config = dict(
    n_layer=14,
    d_model=512,
    n_experts=20,
    experts_per_token=2,
    d_expert=160,
    d_shared_expert=0,
    activation='swiglu',
    moe_layers=[0, 1, 2, 3, 4, 5, 6, 7, 8, 9, 10, 11, 12, 13],
    router_score='softmax',
    normalize_top_k=True,
    routed_scale=1.0,
    balance_loss=0.00339,
    balance_bias=False,
    router_bias=True,
    init_std_router=0.0115,
    lr_router=0.000438,
    n_head=8,
    n_kv_head=8,
    head_dim=64,
    vocab_size=32000,
    norm='rmsnorm',
    norm_place='pre',
    norm_eps=1e-05,
    positions='rope',
    rope_base=10000.0,
    rope_fraction=0.25,
    qk_norm=False,
    attn_scale=0.125,
    tie_embeddings=False,
    parallel_block=False,
    init='normal',
    init_std_qkv=0.0228,
    init_std_o=0.0,
    init_std_up=0.0228,
    init_std_down=0.0,
    optimizer='adamw',
    lr=0.000473,
    beta1=0.9,
    beta2=0.95,
    weight_decay=0.18,
    lr_head=0.00411,
    grad_clip=1.0,
    warmup_steps=256,
    schedule='wsd',
    decay_fraction=0.897,
    decay_shape='linear',
    final_lr_fraction=0.02,
    batch_tokens=65536,
    seq_len=1024,
    doc_mask=False,
    z_loss=0.0001,
    train_tokens=651400000,
    steps=9940,
    dataset='wikipedia_en',
)
Below are experts of layer 5 (counted from 0) of a mixture-of-experts language model. Rows are named down (a neuron's output weights, with its number) and show model dimensions 256-319. Each number is 128 + 32 x the weight over its row's rms, rounded and kept within 0 to 255. Numbers have three digits each.
Before each expert's rows: a language model's description of what the expert responds to. This comes from a sample of Wikipedia text that the model never trained on.

# expert 5
Common nouns and participles. Content nouns and past participles after the, a or was, such as name, work, released, chased, ambushed, novel.
down0:121133125068068056114061124188161119059172182186074177151052167130193133082120121085058060129138116076132118125205114135160112137068164152127130156148133148133060135145129134093105166136131078
down1:089086108130127109085101069165096128150107178122126136131171147142151164147134085122115211155115105092102128132176118144101135111108187171108108066156137114154101119064147143077127125116099052
down2:156165165098116127076124157079152170134110049133108094135128096112163124110136130057097093123097145125137106158103152174117104086091153108225075156080115092120130101122062163078071146168153117
down3:120103105145122103071147123130134149153095083133091152116125146152130156131194108172209156154088102204157182154116136131140122134107154135150146153192108147068120091107104099118075108131131111
down4:102138179137128186121109151131142111168136140100138111140169165115073114130079128177150136125122133137132133156032176146146112140174132080101142137088138166126166107116124096202140145143121111
down5:130082174142118128055145110132140164141101118103169106075137124163157146107123147125151115192149121134095168104115138116203060080131129120135120144135120087158132083078098164163129136149123153
down6:124157073111147131108158073108153134156151098132101146156073129159122123153094177136148079139146112119107113172184088121112202118129076121115040185136121123120111102128131155078155194099121143
down7:138086157151132139137140083142157152100108120109160169154110192108165144117179145094147135106126173107095086112081070158170136109101135133128143145071104176120116165108138107143137183169150106
down8:118106118106154095130116124095060190109114084102102201134117115147150144112120105157158149106128100164140105127103125104105119098122147134204159135177039136158123114101109109081089152164116140
down9:126139143157154064158164079110123130126185087095114138127116118199133140140169131172147073138165184099121118108151182135152166117114086111068166139088136139145112142122169132106095083102134173
down10:094182098133126066069119173165103094171113171113101088114103143164111161131121125110116132102132083139088116157105119181091115167126096145163052160173174100128149167114144183147165161106159126
down11:096111131097060146082114152170169134079082145148080133143146152135134137095122133094116084150149117170184112135157061143168149155127107118076122144161159167048126147149117148093134095075055100
down12:123103173135143186159150100031098099142151084156086106081078114114063140122131100127135141167086203098105131146076154173173049085198209135169099080090087146132186141127153127166102087146142136
down13:113122137103124147146157119109111100131169123171165129114121094130155106180124161120144119120117162178103114198171130107127110116138112107122184063051137141097118197162129171163077090121135100
down14:089111176126136089149106167139194086129123154090156125169198113160130140163171122088156151084141104086127111106136134111123129120129125153126174162147110130126093112101150159144117121165141084
down15:083141082089172088156141077106168147127124079131132161144071070161124203200138145104139101076099100118089074151173131159150107099134130111115190132098114112108125105179140117123179098135156125
down16:099083173161116169119144086126093076090122088118118169095105081099114141071157118081136096105132102083138113100127111223162149176162157143179077152142130147119141129066091092161144128185157157
down17:049098127111141128100062184127163116112190169145106156174130155105153069051147120124115103130147147113077162177134084155133139125147157159144151212158087094155156183154142163141120165131108098
down18:119080094155123111063136058129129103136075129154134140159129127122176122138125148153113103111130221056103143143102188112096159166143106169082138101097090123128138128135157148190094084106088136
down19:132153141114092089139135129149155106134138159168169085107170109126112129118125109152149092113087107145064112142151149156143162112116125112122196125160121171116120145107138157107164113032112144
down20:131102092092103129107154113131113078035090139142156163156135152186153151065145107137092154138153130084134117136170122143085089171148121136135117168175105132119047188126114152140074122092142131
down21:126119161136113149172149126157166088155100144076125068061125121059109147158090153173141096135068140109068125126189167070142101120127093154117203141083119128107125140162165092161118106176174122
down22:090112106094072104146084125148169141191110143144155113117136184161136187150086145171100166144095161079154134150093132109097167136187123146125197140124147142104141148142137199146141089124078153
down23:103141077109110137111081112103097186109118091128091192128140175157164115089169147143164097159197094148137181099126176136149051137119154132219101173113083114128140151071079113059090157165139100
down24:161145136144053169101112157158136169131099095102168132101153103067148094164067140150174145105132118155138108102095143129132164136100098147154125097124111164126130132088134136130121154136110146
down25:160136118187121099100141129174165138162105089095120115075131091128140094007105111110115135110165152116172130126172103124107135148143117140111096102146156177092148118124128120144068190115132108
down26:118128145104105086181125104116112139093114084108145097099111126167144147078118143094109167181074128141143103083131166156148125162097097149179103099090111135113193069104158146146160143218158145
down27:119128160132141095145116152097091044196154146134159064086144147125146143147137125137118133092152114097109155156098094205105156200137132173147145030125103154185084108147126160150099144100147099
down28:102129111166084102104117090152118095091115121150061097198120097128091131116113139135094129201185159085156074113183172151129132192102103091072146117170202151136075104081192122158089124104083124

# expert 9
List and clause conjunctions. Commas and and, or, but, so joining list items and clauses, as in Nepal, China, and South America.
down0:140133133124136077100096139129159139126122083181102109170102058131190112098120108167181110140144157136146138130103131205131092098090079151134098136148156138051068134111160098130081095163132163
down1:147098092195108065134108155088119077116229119137152142070136146140079160132080168125144112134050060114109117111101091121128111134149125196175098120124091133119110152177101164149116123099075137
down2:113122158122169117092138131101168159181184075140187106129113099108153160137125148100136102149184165130077158200123166061126103122146074121102138072128073062105096098082146143165165137163129110
down3:083145122086116162144145106118185096088123084137126157158136140138135182158196142121139124060121145111107094137153091121126087091103169081126165134112116162142158149101175136113096106188141049
down4:112134104151104155186088123122098136137091109102104132143132100120134113158161099121162119092051120139109109085127150134171114151145092152142166137060150165151089151115096141143102109019190121
down5:139160098130153077129075116129099121095131136047183121083161151140110100142160111145118106078075119080127106084115118065089145218066143162155114135167129140137126143142175136146152121098129133
down6:129098145158171142088074084138116089111132107103084121150107169121131157161155130152125160123080111132112107154081114142079110225107139122147135158186130083162073197108151088179145150203170149
down7:174150161125164111104088102112111118120124113138114208122142149069133134145146115152116103149139146145158131126069111129200164191094145100130103085110145104118113157059184080128169126255127136
down8:104170063135118103109159060103164142127164077138083114089148100145068112130153109057106134134078156169073117091110114109191098144154131094111167116094093102198124127094250108111150134171134152
down9:087180101149133139145152118109121158127086137112147127137130115111089114065189226156097097166132174131161142111170170119145084152124181110205126087106106146075087078192205152077162102047144066
down10:182098148143119105103139076154184112145164158134108153212161165078191139074161109139052153156134088098159098112138113127132132151127218177139085124140154127122138140130152130066134093006143151
down11:115115162136110132154149069098111144144118124115083088110103116096145157112103115162184142143136197093111119175124093152181125105101114102162148065149147159156166151105178139177166108163132101
down12:150126172119089187144078180154149184174074123104116139134122075146075107156155149087136190148167122131097170064112094095108112082168102105136147100097131105162096118100121127176143180110078119
down13:175109124103111142172133140124128110161094164111109105142100161149147114166149132110112164157147105087156127156139139114151106109095128163132139171093156164160116175095141195068153117141116134
down14:152127110086130107051169090159084111105130101124151140119087127113099168117117114189105102135121172139138118192097162151141110114174135119124136141160165134099091168115120087146125146159063097
down15:142143164109136105190076143105095103153131147082087180062185111189086183130090126100138143138065141149196114100143162128172115101160135183067139136136150106097167159179109159161098140143131137
down16:092104137087174158173137063144076160137092064121128103101131110139088139159144101140105101211105152145150119146148185100117130152113114155170060145113112140128159142167142178149118140128155121
down17:110104086137110105119098139197100146159172174142125127141111183122158094141086119111082183142114102131102120119154139161099121138140124116071126117148124162143108083163124168075097074115161157
down18:146061121166166126129140093115162146091135113127115125130163122121133150193153164184108098134086153118118110167166106150178135128130160196170137108151119130126150076114159110142102114093088121
down19:092123193099099097170145172098087103116136111131147119145151098129129142178110120123168138178154129137122145178074128125194123122164092094133090136107131164135106106096144093178105099121137114
down20:143094140093120175120114145114051060114159184098165179160141125123089098109181073161148105081115101161138122116119123158075104131162122158177121152177151126148122177130103149146082135168119203
down21:226132148131142132075107093138130082089147124140148102132124157061129132106080081083114189142142094113174071158116101149146141124140150164140085154148114116086151136147142131134107138043124133
down22:152129085097185112189149195136102098163161141144146140078106138131178169175054102107129105151151133109129109139132149127120110181137115139141174143122181131152157123111160150157166108130132148
down23:162164167131163081110147106145147146159130069136145122099120109145083109172158100146147108096123089103142182074167116096099135127093110084102175163133069088150158093095113083109114139133158157
down24:127127163119099074114126057177141109115151122082117092147161153125099178180168151158187117133147089178189138146042123212163109178078155103125143155147160140186112067082086150190102143167146104
down25:162151169126073174122117124115126161116122096136115100170095131135154092132141137065172141185186158093136113142119128080166118103151070102109129128130053169121144156126109101129144178113130099
down26:163143210127107123171135095113111127120139193138110208108125173142174124125090136071161149128066047130120120169148079093136131160149158133123069137149135067123145110108136138139122072104123140
down27:127075095158076146128128163112120155110106167091139106100127092144073100119177195165180108146094158075140144153099213146175136158153168092209108145125153127149110094142135156121151109088113127
down28:159150141110166144120145187145160133170084167154182146157163136156105149088054091115138108147116107123101153158110175122057073075104118134073159147145122109120149145131106146120094159050131157

# expert 16
Institution name heads. Final nouns or suffixes in names of institutions, fields and places, such as School, University, Research, -ology, -ation.
down0:077165103128160135109206081146163114159105190113144118158152179125126185066128157148120153111097124134097109092101113149134157135114064125122128144111147142149119156122101103069113113101166111
down1:093162143110170165118106119152130074119105176118146136137103148119110105127118137093122144124107110140145118100184114129146094175226122155130073170088069165117075162159136111142106159093163169
down2:184104112199139152133159193106150093147154099137130122104154206167158161144069165114155106089143175145099137110112194169127099084134072085162129173084159095102126078106111143158137122159130135
down3:112144091075125142096136094154118135148138121167157214127189079150138141147110120108088139113106097172117114161133147166111161146168126142120140079160083145166105147132106103198072154167127118
down4:154111139191156125082131158148157180153186074168106148090118131177091081179100117158136141086172151103175157080148128138100106137109094081112100097128154145188096071114163118114149136112151135
down5:218136165113059130152152136161085149107125119160138190135072116150125136128107123133090086178143123124106153106137137180117145123129151065116143156138160154064159086164073083105120113081081193
down6:162094074191092111117059080155142163138147151112149019107153135079155088056178103103157093147143181106072111110154122135145183085127158064177162121122076105159115180096155174089141111180143117
down7:135167159109161097222125120108160072158161109143109066141157137120188165051129140139149117119146111074124093155146162071141133127149146088109138105115128164130089127152161118139132141173156099
down8:148062076055178148137135104194148166101153152119129143154123148162150112059186161168161082149200215114074117116102119119141152147106121142088028140143103093141107115204112098067110138122164144
down9:173155132090101089157111093111157143066140109162179117149094103144145151076109143116096101152154134137116149096111131172152109113121128139123099174177096164108108116145160146139124078107104082
down10:109072095154154124145113128127180132122073153126095153152107148124149130175141113090156168117145187111123060083148120107171131111146030160094133138137162134137125134192129133073108166146162125
down11:098127150087063106125113162118143153085123121136141151088110110168138091098137125115162106189137117165134166077145109117183116123123111102167126153127140159060145153117139151141110115111155129
down12:059089132138125158130148140147155093152164118132136118171172148167103208157128191163195163142136112059117153185110155116078164104173156126180143144112091160105131106115158160191087166157114073
down13:153176128152097131132110140138090124142154143133057111107103123174137110096143083124189121087097138089076149107114134144160115100146164163162204082146113129130162132116125131120138118152122107
down14:131132146094074088070142100168115135112116115116118101145178116128199085061126162149159086089122127149127165154115125124098131123094110162110149180141136124134124150085104110128121145173142134
down15:107117117073121132100153215123106129143103121124123113137102111136112106128108110101068139162114114106088090116052139155108125122144166115135135149109086153191159232201115094134109122038077125
down16:120124126198132138116129137178097164164116160128178129049067117126121115152143163167148096139083135165124130146114094147153137130092149101161148097147143097130148136131120179155080107140150104
down17:133115154154086104174118133153095131112110126105117143100083151068128132198057155117133120093128087113159092136165124121112122149169140142145118115090116176140132110140140107139197133092166103
down18:098103162095121134096094182134188117158151198144179133176136124122099092141178138113075113132083085082116086138125162184053169200136151097097123162153135108203120186118131127136076121140120071
down19:122165155150130160099167161142083098091159151164130138068146165083084131111150090151093168129100157145106133141097115134174137124117153131154120079151141111200089117173164082157123179129058126
down20:150158153230126122106146179118089101141074148107161129121092163122085118138083094143109138145155059094161085122084115164147125110161129080175170130124090095123141136096089140197163152131167117
down21:124094159132115153172172110150083151162086144110141118065139109168174089156103160082126129151138124134124141129197119147130112122122105096140100137129136164103173101073073095098183134146149149
down22:150143110169098106136140135087093105136091065097099150114137124129102101126098145097131121110121121116144069116128153098091139119134110105131124109153091127085183134143133120157135091128131096
down23:140075129122142180116135101128121138142135109119135159091100112124133113130140108061122151120108053104140124141144113109107145115083193097131124094100110132134138192112068187150142142155165120
down24:101143143104143093206093117139170117099115125135073052140125121095067109068137139133142169100129112098118145163206127118090117113134100157127089116106101113074172149151127120134125172075142112
down25:093124150078135180130112127099111162128124159107062088195132104103143154088166154122062150129105159092144131141093131101151137063158123158123131145122098098047093111143138144149110097116107082
down26:100114154133147135091171099113085087205147141088141128178187173085092151153119114134092124138125109132133139167120084168098164183112091137109152142060095132188113137078146119103197132161127051
down27:186153153090139146129169149132111092164150122139129155094082131129134115135109145125152167125134173194126150136142135125141119085103093069116158141073131159191112145088137133096134044144072114
down28:134107094086148163081151119170169137088146173135115101158055108152141168126113127064116095118139118177090137146133109091185166138113140148119167125118152137133093131145116143100091159164143158